{"num_hidden_layers": 8, "d_shared_expert": 256, "moe_layers": [0, 1, 2, 3, 4, 5, 6, 7], "shared_expert_gate": true, "init_std_router": 0.0205, "learning_rate": 0.00324, "batch_tokens": 65536, "max_seq_len": 512, "max_steps": 11081}
Below are experts of layer 2 (counted from 0) of a mixture-of-experts language model. Rows are named router (the router's row for the expert), gate (a neuron's input weights, with its number), up (a neuron's input weights, with its number) and show model dimensions 0-255. Each number is 500 + 50 x the weight over its row's rms, rounded and kept within 0 to 999. Numbers have three digits each.
Before each expert's rows: "comes after" lists some tokens at least twice as common just before its tokens as in all text. This comes from a sample of Wikipedia text that the model never trained on. Tokens count by the router's weight.

# expert 1
comes after: " ", ".", "201", "–", "200", "202"
router:474435566515539467468543473586526513432574570468499481475560513455529513457436446504542452564470555464623550579460517574550528481414556546511457517495445419508472483482481410521567505501553434465504476396495466488409512579563546555558484485520409383532413516434489498452468533536471500462542463492456468519460475446500469600461421473506562490475426632470523478514451573504488411517545470482452518559526519497475475394461507511505508489541538542482508511423489490393435555474393520620462547498522474424553496524551459418550415551509456549495497482576499492502502530630441444512476548534558598462507480469524617452521526433515586515434563404465514562562575502467511509560615525491563496554512472523500577488564374555488483553496548554497504528481559408452507419463502542
gate27:437492569414442503477461521438549484568499473509487540546401466425527451605567541557584527494488514498503470493543569487520438536504563391434516562488543451481439548546548463378411448455435472508523535530558529562457554515486511532520531463613527572518543574524564467535524440476373522548525486504602555509572519533482489476556528505438415575474461514428435471370549524486524377460506582470558447561556556629544485510493456527506391488480537522577505512433503511555406415494542475456529504425442513438485495498508526506570552521541460543432507506405432505484522504519557486387524504576504456558453486483550485455484452425547501490529479592512443442446494442566494485494510396519401478498535558506538488497462559521443590433588435494512550538447534503562484544424537494
up27:495482520500424480547472460460551443442529532460451522482489529491545481613512499489526564559486552527498374506529469452482471510433591431537442457524528385453498564480536490488516462515530466497431462419540553583479579478498566443469418611497485492527507562534563514584522429453430519461553422624546487589496511461498388520490477455462475505420436467516462479420556577479488528539580460491500455489481506586597495412500420542511473551528516470601482468440467454536487437565465548449543440468528550426530466581491599521498548534441403514476527549532501462547416590518483554491533482534597529526388467441566508459495472497527386538594450565489478518508581537481503439560573512542465533428449576416491479442447520524530609554562529560483525531514480395496450548429550467
gate28:509572516466560611469473441526479472496395564534518465423486602491461451560431552508509484446417415521528466598489564446551464566611555496459504489550531463564418530540481536455387512501573504555568464497552528609474434515521561508506502574423555480540495437586487538433513447498532554501371585505489540554409505468563503501495443498504574421472592509500404508533527595458433431469486500576475452538549470418477567466430459479565551581486569463443431478483536475422503565539476496551507464470582473544480430537462507505437387518566551499513490452404451467489542571503521554464451491457472515426487435605565544425487438504581451524506504557495472531507532491368469483556514556541492456417526524531527427479544512520496448489442492551545502522530544501407500543536561449
up28:471478511555483422619514594472491405467522399615585534471526534508501621399580492507542476502557472560462519421534537510476478516480521472503531485536473458516508475461508452399536502520574455505503519473400525580523544549506465385440455563478525484451476529482549501512474507523529494567559438568573490429529568500543563462553551427502507493507487560458516455423522455547490503479477587488453554467530487419508504599462423521473451537498480539535458455511477481422484413414624553477500558499506511479416476479457414483500455397445489522507531455507495493564470471459481515495557537543470363481597453557514535433492372528575438470598551469413569425540501567484525632466534552424525473548531511519481574498425554579538462534477431507496384496449556550493492451504416493
gate29:491471573508492444483542534415509532460460435530478444449554493531558463468530574500607492503414442584452531529500420551371600485484509397505566425518502520505433507466595495473492452437598501589423460487473422511475508579483483465513484460495497464458447492505459433583494522628523587522521538466482585516460476535508535446508441491493501600555482587529528538482433447576436456560513494514428408409488463532560489512541556457514474515492547492511515510463553528359514529450514447504419544503480520504459568396517429437398469527484497446346505513520451484501666486377551502492470470526533492471517477457449453486423506473467558515553496551454569561545494495508526518555573581463487487425521525497470499492574532425530505572569471473527452556563551471394500452463456443
up29:489563556482507493527460437500553510473547630536535556524566443562522490585520517514413555548461465511618483545481423540491442503483553563498423510468475509446527504448441475526536581579433490508461562511530506490464379490637559648478535485509522459519534476462464512579452487407491466463533559497504461555412520439482412550480502533485441552480437550501515524515524511448449424523501432449546574532569501444550546431464411549547554481468530441568474443460467461474670521488530593573477510447435524495499474468529503405498482503506523449527503599537497498491552519468524531531472400548464440446467469556536497559485524514468460491531576572491488442471431506368424433519472499524426549622524462491470530462422553492413434474470553511511526501455543479523496600611567583
gate30:536519504505508462405530465499494554527457508567484381508594510554486423577571529496425536489588511450496554470373519553464567367540553541569464472484553456476516470511575466521510416549590563463467459414516484434534533466488408518582503618501459458523572438484575442604514545576446562501607517517481555454462558496495483624499513456547450463547505592467472488522458635565496524510568520480517492473485440532478481601540521438502565474546462446396555502492497544440497545489474525520437540517519477423592365483478504567503413477436477475454476504465457518509485577454502509486489511508526605562486489489462464401510529509434482482439576483526553475541575424597472508480463544480511513478478568539473540536408503469439590470491517581469495520567498505440559429499578464
up30:574450581459573441457494540557603514473504440519555393468524493450543456478634457596481503470499490515520512393448479549454489499509491490436532510508634551509527455539486561467485489478543410571521547556515528442467442469533464542493422478499492482430641456465539601520493609547516506432461497595534538435590523539489534518425465504463492498510633488536530454464441551581481504662578563532538437489585564478505589555573572499513481607492486510520544582489492539517530539402515519517538454502517501375502479492450452514557419470397471492446569473481530471555526423487576477506560508483469509528509568542455488489472516472539440406481465536509519403551512455549530552538532568498493477503568457477628517506457494469490555482462510538527440444471527492492553430416445478
gate31:465583499498551470528479476494544523475460552471455593542370482542539509470448493502427521494537404451608518613457527562475443523492549407512449573493442455636494576565404421466398413520521474586434438502491486486495480527457577558458520446547507500499490375409519443528536441486612569504494499520433467539486473513470539502437502454507441585509568512528561514534487372444485521542520501520496535531470460485421554429476538505471573512518450355507424451463537484562551538433486479636491569495519429572531553481577540500576524491493567559479558536466458517425601489457496420491431495518494466440484472561515447510511527468436510498453467469458467496441476508449380472464556491558430490563467518554486517576472527504522498490563532565589546483587479454450453526520554534
up31:516505558526511521463441496550538501526416529573346436611458445459483433511566489473494450563455450463430597452455532447494481490474536527524461472592456505592476473468420557525538546527492538465525568594449554435434515464588427508451574432518441492477498475502486555460381459498450582529482496458540505470488488469451481466504439496541422567374507474554476513390594466569488515448470527554572549559581512458414486562480487566538515490452516497528531451433476576596501484515541382544491506422567436506466548424559638526637474548554475569473524509458452476463594482496508529497422419547406486534503431531546559487561467559498454519482501494527436572469496468512493495539444458533471459482517459490444486469487518569456565466526554524529523547587481513439480582593458496
gate32:519498419516421513523414466506508464585503469505505581444436473516566491458456429476545509546485491479471464426515505466483493558523511486561573437547481498448436502582490486509605477439445495506531549524494476471513590471510536497520443488448491551500505574495528479540417525487519460531578483464470542507504421520420415484483443456451560530468492401536516439442449503560507551328490526488492527488440547522595466427560485453498498510418454562579496481529469515406440503535436397509590500496571495552490430449494392552398467461509530535548470410505532556460393441496547510489504451528468443534496554502449515520582470604457522519598422491554546475527479564438432500493413506508545441590421495531492519478479493480514500555606580437477419547488480495710520359499511509
up32:478470541515539593572491613577522476486546552517476479540463462482561476503412550425499562551525501510483518505588535510502455458460541489512450464469513534600520433498416438495569517480423491499461480431472451523478546471565505528489590521525448533534453489421474527459506450474552407534513392422545445541548507572454534444478476489476496498391443512466463499529597549482541417464461400483524384565497516474424537617508459523489519486599545513549451468519537411545565419482533545566445488492406520437538662444568444457559530577501587525498463449513525368498483473544492532464530546510518504512519515514540362434520599556493407429469506612489604573526496539513469511452494448442476575492508478521468579478419462431490488495385468505553510470531487417536486529520484500
gate33:412453509507601547535414508520485483432526445548484446499530510447538484482463431444511479492520516520463520498519567457484511513440614456545540544517505521530505548591507386549502555435445407374626409440497426573504467445582570575494513503502494537553462552414462561458468483522487523479464523474409516461525520404457482558487511513541478436504489526543592498420580446460479487509430597479450498588469500516526442501487536534617485478439492582509508465462527469458481519523467534491438513460501513472534415505555491572562479471436577603549382449480503448516463477513502539502527525553551489491503433563395399529647559521428560511503485545550466565564534528528504466570570535464426530566538480481491386519516462478410463548511503450542577609450504532479554474524613440
up33:575447550518583449459551471544554517530464485463609530584468438478449467503439502509452485521512535427575523432466398462442479564500514531534503536447516489449500483505511433552541516533414540550479485484448466516523494511355394459455485494475449491384430441500534505555510484535488467530446510580634404426449429421548508416582480557522492567453431591409537502532439551549539535473573543501532506493430422589537500611546490502418534493442525481449500452487473497578498413455609430541544543560466518523439464539528570563560496507521491504538534524553550498554444529434512463591504532559462501449525509486574508630447483552513422554507542569532534490503498415478438639524582512521466543592475526481463564544491466483540457486452505531530457546443506578420472525521548554
gate34:554508409488488503515475480556582485570452587501420463584480474423540504545446596489449473493413536478578468555572538551438618492494490462514512370586498600438479540512455539515521484391509536482561548414429510447481443468452516578541530535457535517504488447592439455419465560567535498547545515490513523531484567576410516467523541505469496453510569531559528453508436519468484446480477430515487536531502528513454594551400494445499442478470544549535492471431500566490598473506542541438409548558573484590516485466421495476460491444445511501554496471570474574516486474588501576503519474556504560484465589516525539452490418524480442524484403508454557377489525480474554523412544427508588541530586511455532476463438478441488481564450438400572559544464528528477484650571487507
up34:509503469486456518503572443474517431524458583451507494469469521487548407510484446597500432458473567501540487557500552504501488497334459522508427445548579529487432573450512606567476546465557527610475548475499437453516541442545508422541531450457589435514474474534512481580497460543520523458485485527578498443528489502472438405442503550520524527481512530445519452510395486453615531481497533461413485536537569443475500507385476502483462548508547563611572504485526549489503449467455451512426573453554445481540514522409417567500387450451414517540505483474500588543445584588504475529501541407461517528429587516585451452591439520489435504514471577443499429562579564415500552529532434534564492436549511378449422513435447544502483517438508429476493547417500522499446550509501506

# expert 2
comes after: " |", "|", ".\n\n", ";", " /", "2"
router:449387516448511478501501495599521558515575480525510509575610471467502423370429512606560515557485514458508511511525461574444608383472538516517442443574476444506492538433488429509532541464527509401524462579484551462515458456443491531475498498523544442473620478487460485520486452477526578502475508492405523454448551536465524506439586570502440517511395587463427479526505481493633417509497475441526488563417520528444476469501547606454432414505473596539473475509429482451447450527461595580515560537478385541562457464513481536550450567496533417465430517474439509468534427573491545468439558437484584445521580477477533443474450489574604567480548488485452499538455532446490584531554456496451433542574486571478496521488562507486510535551484537572503584502474454507524439492559501
gate27:527551566618468530488560473527513446528528571540501515376466516537569462586570518505527528521573468462539429399493448517492488531511444493544507568452474508456500562577577439570536559478571505535423484490532568438465545441467580535513555548461518505481476488534549548475611477469481499452533431517506475393479533615547487527501560609576570486487383533517505508537366466499608477503467500482512487357464500473434524553436476431628537589526521488514454526496517457444514493446445436551521544561555391508536392391524543442464419521406555469534472477503482433505562532515496531483541460444511575519509568558506520520518533541529454428454505504511530477532417453407510482419507431521485431464485480479534517470434513493450469545516626459581515551466534548450589524500453520
up27:492553541482447518552486587593463567431526470553475521470559450478474627451545516417500508494494542616437472463543513462546453551493518505479547478498412481449509601474477536557469462467492458518474566504486467537473462597488461465456531512407553531402476497499479423501543486452547567447436503539523467577630457478457457569466488480399424433427581478585506407451519539506558447460468433509469548535460494496459480501494535459440443450501389604519531489556511452478632452436498505499494464497527492552514513417456466448536524498516497440532525585448456548594415456556483516465493456481506457499579578529458458492502550505548518439544578426492597533445540372433432471493488452448469551490456663485586584606438467500427513476555493531474533506555519476485500514540472418
gate28:467535522486400471461538441429472565515484457489531480538413471538543600549486511500490559506515580429518612520488449437454536521505585526512468470527523422476583528428595498432564513597380443542496515447569490522503448466478474426521511630487550506597469486517509464488576514585507440399545504499566524519453499431498443512455506562520530585527521547537536525493428468407470604493549501626453509536511483452403554543461495495416484515536520432605459522475445503528477504487579406465469544614520526540416416405523504432485522454570444513506555455592548567523494516503531464489511487540483595472472523479585490545505549530566474498455506463512516490471517579575542472473614482417481496530479511323443453484509547556520551447509473398476504434460574470511509452523506507
up28:603494511459512536464561437552415545456545471545525554535458464445505528414502508553571564438463464445533504446467469527408478564563520426492456486494499451491557470456516534511550502546519475419531483513521578553447485531472473458482501504585522564505537488432555484494480485505455528536551530491550538569502507481553466506446453520539475571442556505575546439494499454452492482481512586491505517488614512438551441518560489541493504562533425439567458450457415516454429597477570471423485449465450447636435502434544474517647381456454502535525537492509565491460503421584468536560502488552488579474529560440449506548545497546486424514494429505475458533515467382614517596419503452412396521522536492391572502521574636482509628509580528491596492463555427525514464527553528529
gate29:460490577539503535479527504475380550422520580440548535457462515448473482474597448412493550575491573340602579447482422490455581561491512474495472500468472415445381563527530485586440455554580571514416492509438461500481496563418490480510545473530461478488512477504487495593584455561500440565507482563566478474459536518452512551542531515554544466576495472606374523532494473418534558472550609513469401484423583545432513580531433485516579478484569475503498485547467493513515513492603520551529445548619526448567482505553525518484547469486504478526557583473409513444454532457550548502543551578475468523458523498400446561446487545500512501436529542473508473428472428449502569470564538540568562421528482506550551451539574563473516514483493510537416450569461451497472483510478446
up29:482434493531505384583537507519446507470422511545556563485528490467418596533554473555490599413529548563606546449474470577566552453452561535474505466526468543484431524533529536571444412483457537565381407494454471582490488590456440527431494508567508493556457474532473466468474494622441564571481420449583480563495512554447445519464500479480539563582482418501600570495519577470436471599522575473534504422515584562440590599496485479470531572536503541554590554464565537503537482560577579502506478484510538536539513483619552587546581467558506513486510529458509473444525555456537422513464474472559560534527477550415454473512433480561459466510557469519425490447522488431450488519591544459470495505567529487396549549510522543506545458569508513525511435582488552522438509479521508
gate30:473479499429487449566495515444542511564433500517497551473444372413482422468528535502514470551505459608484536607510547501505548450435558504539513487480490539533519487547451474541580493538496552582507454559444547530483527438512560560486553429453545516526539504515421531386486568523467533463533524455498467494519613411498423489538480494464519473485502560441457532524538487479581537550562491373437495480474491516469554388472538491540428498549442528453438438612412464573474499426405502510444473480534367474412535495574540492470487519492538539473554493512588551490515543480434444481525556548487577486517631526459436568439537416466536489557506441411461497488433399450435499501505527510638501601566599532473474495459392394535451454534475504473471529546524486490412532528563492
up30:493506629400484471549501445439579557621447551465555472477451507436486441445476509509560492492512503582513468553517561532559583485512610527459555565502478523532509476523425512588496549478599501542494488515488553467546548541500514576483501414464591538490554542530461471403464594480532539522487579505448450563523515457497453529507478536525549458528519515490437479615410456504570576525570472470494486480556500448445475509399504468520482456533371434501545401545401464460513507544501487450396441558555473493458501445600517432505494495557555505477540447473620557511535478454474563487453615501552504446493477525536444603463544390488576549508441479483469454489527387456431546529553547494455497544538567647552469452490483492528453465533489581551447507474472557515425456435533544
gate31:561531482518454471536473654509500385446567503492547538465476516517585506525520570502503379421492462471501458511634458413500541491395496505545500490534395483511495460527585500489459476469603534475447536533444498481522548474537605432507511546452463437542436519454527465492491532595498442523550475514556490495436599556560563554466512456456428494495553494467548505554532532384472511518523486469469463482443560467459531452426516506439497398552575444527542574515483467532503466524430467482541418482558473531471507600648515481489488449481485510442557565631505472395468545560482495492461414464474516590508481454490488528479474515520557412427531512564431545514595464506459551518430468479480428539545517470428406591462472518581557565486507591467559512596415547549478477476451504
up31:489417418492491379483505555418484386469522464521541500433519584548522526507508521586469392471492486515483484488596503409512486478414417552480548467485427482599446452588637578478433501467559520532475512505483468430476619441465547460416546608565471494499442555427531454461476438528481444470513567398505459475508549527579501545409504527546514534442548495403456552502451537425436566554515481458393446449463471486437446444442557490515477468556550490432527576486496548495554495499422527576455399596505504520428540500694591494527467427524468488491565538545509494562497483518492457513436510497502465527529495462504481536586528536545486496360454529536446525500530510494476490496471524473469532501606485482497436518423453499529481509518532545426426543536481525510473464460486539
gate32:465415492535503534535455552522420503484434535461419541475544445455576562502513522503482507553402487440458475491513522493409537469439637450482611530481561518502582466448472519539578595586398493567461429576570584497428472510566432527540442469476459481465558528545472489456393497476471600454523504441465574512546460564466451469472499398510445479483433555543524521393505604558560489472469482520523552458554511483464454559493517500450417551491449554444506504435571515573482516496489463388489499398451593524484589422481543552482576554501478498553529437492482524439523409464525511517486532520561561455438499511545490453512409512571519553556415519569494549528549465486490554420500491529495473588508568512456545458470497383487514541551571482518445576481489397438442426594500507
up32:506492400439519436487625573520522578537557540497530527484464523490583485491523510522425538509555471474525462484561506442597504577579418609532455497524540422419496525513501613589475459452530497486467612455492472536575490492445509513486515512586542525454437522491494508514503585469539510505422489550560462591505517476480476479543530478502485458485429495481460508553426488508487465523480521347483502565485503513537452519557422474515503515468430492460486442502539466459446472523428522521532573571479481470564346646528487497498557553455525480527587529536473465479555574494452484538511457482499409431556526451448543479529461513539480431405550473488488433360432480538462431492562577511519489552454560475539416588398486549461529528471439616480476579430494507551564619490401456
gate33:415538386452457520491490542531499498548507496567516528520486509496421535523457586474550496488437553419445451517502561576510454510520555508401515472608517411527479524476470430503518554499553502488514474451373480512551379550468525448421495502591402515470540429560495571538596522572562511471470504529565460591436588534476475456532500520413439536439569459524443568555541503491514542474369509419551416529476473387410500485451534433536539421460539519505542482518506518552539452409382517462466504534498567541629583525500487414471558527624433467450539485566532535512537473536521474496512377493520552421499511461474512380522637581529500513533535509459471456491493502469489465483540538549529471453563468519465537516489520519570543516551522510450457448520533529496475493456384485
up33:463560423487473503589428484418449478484473560559550534468527445480405523469465546498540455524565513515529422533510476471484461581529470548351517473566446469485435457441529576586591595464480523501553494526459466542492444393465520479465465533552477493556509610567448501534441444517537469491516484480515512464500523455475505527512478596491486394540581612612520520610629417573449519413508477432627545497535508518546469524567535459482454523436553512534562519475549539515567535504429423384520488440569526479446537424492572440454533493635553515391438511498490461504491453446540489474542493531522577562489482450490564453457573515549563497517543474524492479474596532446476468504515485476419479390589547492505405526533477533466473467444530491499464530549497544478465580568479482
gate34:490554545385491535532423486395510558402572519579537438443470545489419414492443654524506447476517522524499457494587512599493494449453575462537519603509469531454439475487537421363543537456622511531482532548468504554493507428565523518552430548499481498596497457501489497501442569490512531556548526488515450468427527601441479506470450524501564556468511493425452460465469522537428515439470441572444474490515537518531566458496500521600454450494401534500468546544384504524485573472547537425528456423446406604514465495564564446549472480516508489490511481475558498488508462583533512501459439554555488515533476550574549512514455535465495635463436536422434558447494423485516479450556527535456564515542520486533394506465561562567426565572528516487548560601531480479512530504537425
up34:469499597472399511481531484475495520524510451500613511492400534546493445491424548590472439491544549501516464582569462557410513525506587518534479606525512564465527419546411533483497575494475492479500454560512520473463567446570480551657474540546499518429477375500491376510455481385561525525524467550473492568490452452494473457462479425494499421549419523502458404538508444516517484604586424557469541518466533466441462469476491550551474471498406541579541558493528454517432539484455493470479524522468439489632546484526541491495444411423529550544464434561564480464532521483518502488487425514442557547614534547499479426618509469555377494454577547491528580422477439560472489538500563566476549455556462455498525518530468499542436493426474515533491528480606483590474507481495520

# expert 3
comes after: " ", " |", " (", ";", ":", "–"
router:387409526462559433523470507612365499554558497471514569482595476448565484555426472490500498512517572522561509485590378505472575515457544611477493549506447472473480499457410531429515478485488377480482502539444474530519536532440503477498535416489471423512489502475481509400501373482476526497563487469466513523561522474445550530487460454501532471555529482517461490436500547574516511490516501477539521523460487449506508464475464569543523471527534658510534557528445456461484528588509551548484517507543469571602494508478492542536450492535454367492500622514465445468474470541520406541518574524500483474521537522547570468487454474473489477518524434487414531613573469478508538532534489411413422561533618409600528369400457526374487525483577530490561550511551481477527497430510547
gate17:498509540565468526460401546507521506447490511538420558376478459521472592482441511478442516506488498430530455564581500563465598473557563486504509544469538568434496468498427493475495493543539533495390495528498490560600507551426532506472463562529472466466512535516449549530515556514501572525542457540436546533442540569523461559442462456505433440406532504469512470453562531441553508561517585525510495504374538475481454426546442478554543521550553555558549504519415554428474504542507605465429426517526532593436557492433527487560481438364500380472561546440472471559478503547538477451517517519506490527556490438535450471509412589574441455490513497480447430499487449496640532483488530516420557431521551450615555413455463469527519595540550433451481474519561523607427489413584537
up17:525581489488549544438463516482517489497562466482435489486511507406423443498447515432440482527532522510520497529486480490467551551535592548580436454482537532437453466539378456407507423560391555417502487534478466610557377575510488546469561632394489485484553482548380552481564445454470538508492446596456494421435499583487420479545499500557524499564573506535423505571444495550545593466514587427449544475477530584433454477516472375493514570474570506366419509520465542461467476484458507538391481492539480452409459529474538483447451484570603476508457554483498497482503539533518516455443458464534604511542519496541534499543419558484482471461530558518495488463446492563617506522525503491489557480428535375487480577494487450550484479506535511548528569541460473485526512549571529
gate18:429507522471529461540487543575454471463530467591536428529473432527488450485447558460455480570592588525490472477458462459508499462442516570473474479565480494529409506526431403538488461397538524526497554502507504481418491434444431509422460405451422480441447537495579401488505512475497402539498578477563539593510496533499533518455456503446532493547568437508464408522511473456511414401540502515524529429542558483475511472459507470461557466423512561597535577557415516510437446567557439549607467482465591429520533569493447565414491493470492547444537588516432440502473475524513381561409507423427512486498437537499457423489495493548518459505507487462520523468465443387511444517430466542476552577485578442502478438428410571490491567445571581429521443503536536487491459466471641
up18:459422548545525448519403520558540501466500517533453484486572506491626551424377398529593432499537449446396479409494476487548484544427482602456519534547422490498433443510484526461447457499489490473559511487520467460455475464417474453449520431611473433535418477515585505541490566418455401549513490569457550497490528494445481468536541497516525467468461442528456413504518449452424476495611448544546508518492447458497519521519495408517557532472473561476405523484409542497532465639468471489489470465474543528388555561467476544485505420511567562419480467539481389524383547513525455539440518469479552513485496519530425541619542556491514544517532525480584441467531507591490477520406425482488508528494544438480405545524456570561433487576545537433530467510540534441486492586407503
gate19:481444469502568522512525560575533508452472495494593567610418452514463552423512484589547572504530504464525499529480497445527518483574549466524551452636505521480569518480575593434519532518508461572570582470473539529551514462482531493490446481514413576516455597510583527496547485475582515571403516474520495430542493476484432493509505555555494496451608468456435362473422509412557510477465574399525493589530532448535520442466447423549556521540540553529425489558447407386528529604475493609516486474536566521451497473492586536470508539471513467593467525545506517483482593486617481527552472542446517525500544555513573424529556459531488514468481459554484431508533454479522462504552551460673510489492540524497527573533556515456381495491431540613559512492466528468483487462525503
up19:657535487571509471493464548584429434549455513620418392549498489587508436545384553525520451450482510449508386557426629530491584511558488586500362599511507501462426545578530430517513511477574497575547526504494515454527516400464491542573588491540532429571480440478539538464594515421501593436481506442487411519505526492478448453474523444435514492573623488479548519536526474455471505589558569504488430476455446472493569475505449510550477521507514496523429595558512566437554494494489550463475456522522567442565523404543475486434539511464489514449431561543521524451495463513511486445487557471481575469476502486467515526455489430536494535488455464479434498501519447495559533543532600482461475552513472449505517545586435492543604450533439492512497453571465438566543456528539444
gate20:479588456467434463452527471527550521536463408480487539465572508598485445552409475552546404516501401471523434552490463509497485511502434570496382599450460510472503520502568439471381449465503506587440481433500468562499489489458566536506418528530456517408489561428431390537528523449529522568616507567510539485492531520457548492505478540437523565482535428615554484528485509483476555492412520507488491506581489508496468418548438479516494510590545461546459548492441356447451418450486466526361443504500495512512455551417469540539563546577519470440455567510408513419421456566499463528469533476499510433467513523455520496475447395495406521493538478412491389590557475529587526440487546503399485492570502549465569494515501454442575538523482526444542534537553528487490493580528515
up20:515577495513408481499524399568547528412513493516501599409520565430434438515495513520446493414496442608570611465514612503483523551541520572520442546555554492520450478410482513509467525540477420503497526577518456533451558488517438434510420443470427516553516414500465442520531465422495527485479459553595494468431502446454422554564424573517448446489413507522478503497470485416446465460507512505467563462478516489487532533450535492487428447488555528556405585407583512622485560511520504402449493498550446483559472517451542456506472397532434558514575416504497445593438551475515468575479545534428525460567479517588527494454491533538508506445546444524448558448440472488511481475532493402470526594504508530428436479441484481438458468427568437605508490589526390435494538545493472
gate21:551506478520620553598441499532487600479513559566544469453535485562581586502420545394517483502447536498445468554490550531518531436514561476571542553560522469498516522571490541510546522595488595485419504453358517460443416422527434460534393449543485412484554401449446530603457559478409437546474478574498582551471513529528582474503570403520540556507515494491483506435478371432510509461531494478534499498472435527508511539506544433522507488498532443495496550541572501503519470572521458468518476478434542462417420478448559475586520553521522460450458545562528457482605476429487517492486499472472407564507506439589391479461471532475405483517584583478454479575515554476438377573493510463480455496463518501463531459463512465509487544445476533503514478580505636541470465571530500
up21:531522522497532526530577452470490404553545402397571499576485533514463494465464517516473561500454542525481540575470556432577469597513597512485554462513563457504531497466452548629527528539409528478617542528511514446506458397517464436483515529501495448510576486530549429528518456506517507468359518568596447499429515509512485399614489614523537551365578530514426491450473497480558505396570509548442534507456479545460488531548482431539463516494586584582534489501450502549467509493524468382548535379532502456567525465591506551445493450556437466440478491452552521437485535608544440497535546523455509552438523597553496589463498445474537436536560525495485545485491522583464492454549452528613545535560531496433531492518549478536437584526467470465486465466534478447468461505491439
gate22:543429495563462486556487541560525598400487460486511369470577534497435512539469440552585407507562471537495516454521551583529573457468456540499540430537458502434478468503455566509538560571461458403482486566406570486591569566527511441514389491442439399392535610457449449522514476579510560454539436510543494523482473479473531483501498528384487511419465519531462497549607449515617467421461490459431485547469454437460435450482524386515503538488585592429512494460549479496547543508477491450540536455546517496581602552521474546459601456465518498486435534529483543551471507486486497572425436534580397431500489527508474530452555520486508546496507524492620510462428497522524480562580539445566508515472487448503500526458471557522488463442442478479509540504489507406457413449409451
up22:556513577550547558606525533506562520521547493561522534488443502469601552597461517449501470469522470402491469489386548534536538521514515570449503440503564414499498448540504503469416524512527497441446562484466445579494550553520476432481494542496579499547402522506559542516486372553424441481500496483536432492422592460545502473505464470462549434500521447507502512556472382412476487479430553509422489527553480449554479554590517554464488529502537519534504512548484449485463525460447592463509572501518568432584453551514571546482518474466513643467401500586525618508517524486467533568438559484495492484474478515471439407492566390457498591526502523560449544458519521568524458548454517544404513469440425550515464481487587503553505422435388581460389558533433565396462531517466501
gate23:466482559499481479528469540554450473547493513440552526527571545393540502535507536531520521417593590589512497465482466369485512532486471531596443510508480486437508493476540435484562524622466535538470458516487491487500478510445511484563445502475525408371399499625512515513543438503444472557488503594512524547532499448487432541458471492500419420534519532526501468417481469561496587546477389467553505530440398464452553497493444518453433508529464492507497458539520534509492482441536460496489487581441536457526496477463442447526508407536437397486553547516539419476496440585501534465543503468434651531506462540537458511389430448532461399570452418529495458484520500625517459553529529465494471462434546482543600504465452469487510570576528564402512377483470413459431485417464582
up23:538435525512506523492527466490526486429406457464554519513534510552477483487585567533599476519455517510544428573454453569484522499445381496469473463516505524467488464476467524507486477494514606507578544485448483351473461452445501446490553530428497383522474515544475400531388513603494452471522486550559523508525582516496522446558455499467548554506561419436524575487436515493528491453597522529493562561532507602530538585401579479511546438536421540578460523524508505497444587499417468571562491497544512547377505492520519498624500419449501545505540490542457594460389494491512509498492400551434470604551464480465514431436541402484491557586507486508535439510435475553377500486553522554535567477563459489521536464522391481494547534471442589564581485447519550528445520515563472
gate24:510429542449513389450493452414471512458520413539476492558529530508478608437435550471479512460607521523573533465595524588479520539485510494541436544506492453445456458532510473390567485484460446530515482483525535450504577594508480506538550528462483510433515539456555413446476494394439594454496459432461478467599495413499509545482471435493392503399490535526552565439542470542533532505434545423529516525500542619507535439503409514533478471461399527475481554475471511425570528545558543523501502421493632490500527565519561447545511552494474507488633448422521516423482593515502479471550490544505406527511467512487553531511440475552486487500526415526547496458515517472494352485561648486456416500526558490440505446466550538439391483476501521542413545428543493582534475511509437
up24:532441437508627434457499475469471451514483537518510452503427460529464534548466520479589474427467470466458427511575497417452488476487542538625506460505561479494488430489532467503508518511459468476432413355485572461479465451522548476553598447494529506589581527566502525482604477441432412503416549494541466456605446547515435508425502509438551482495463531641523553485497432456530503413456576547517555476524467468503539454458542439503476422511504405541541391522562528514530517530527462536420513522513497496492561525586538434523453492550512485546534438495451510587486509592488464467619572583414471639559441456554539471496460533565495532519504566522493564534500478528534450583604483534503537569541546467563433420478497528506554503458536572406514508499551449462474459469452604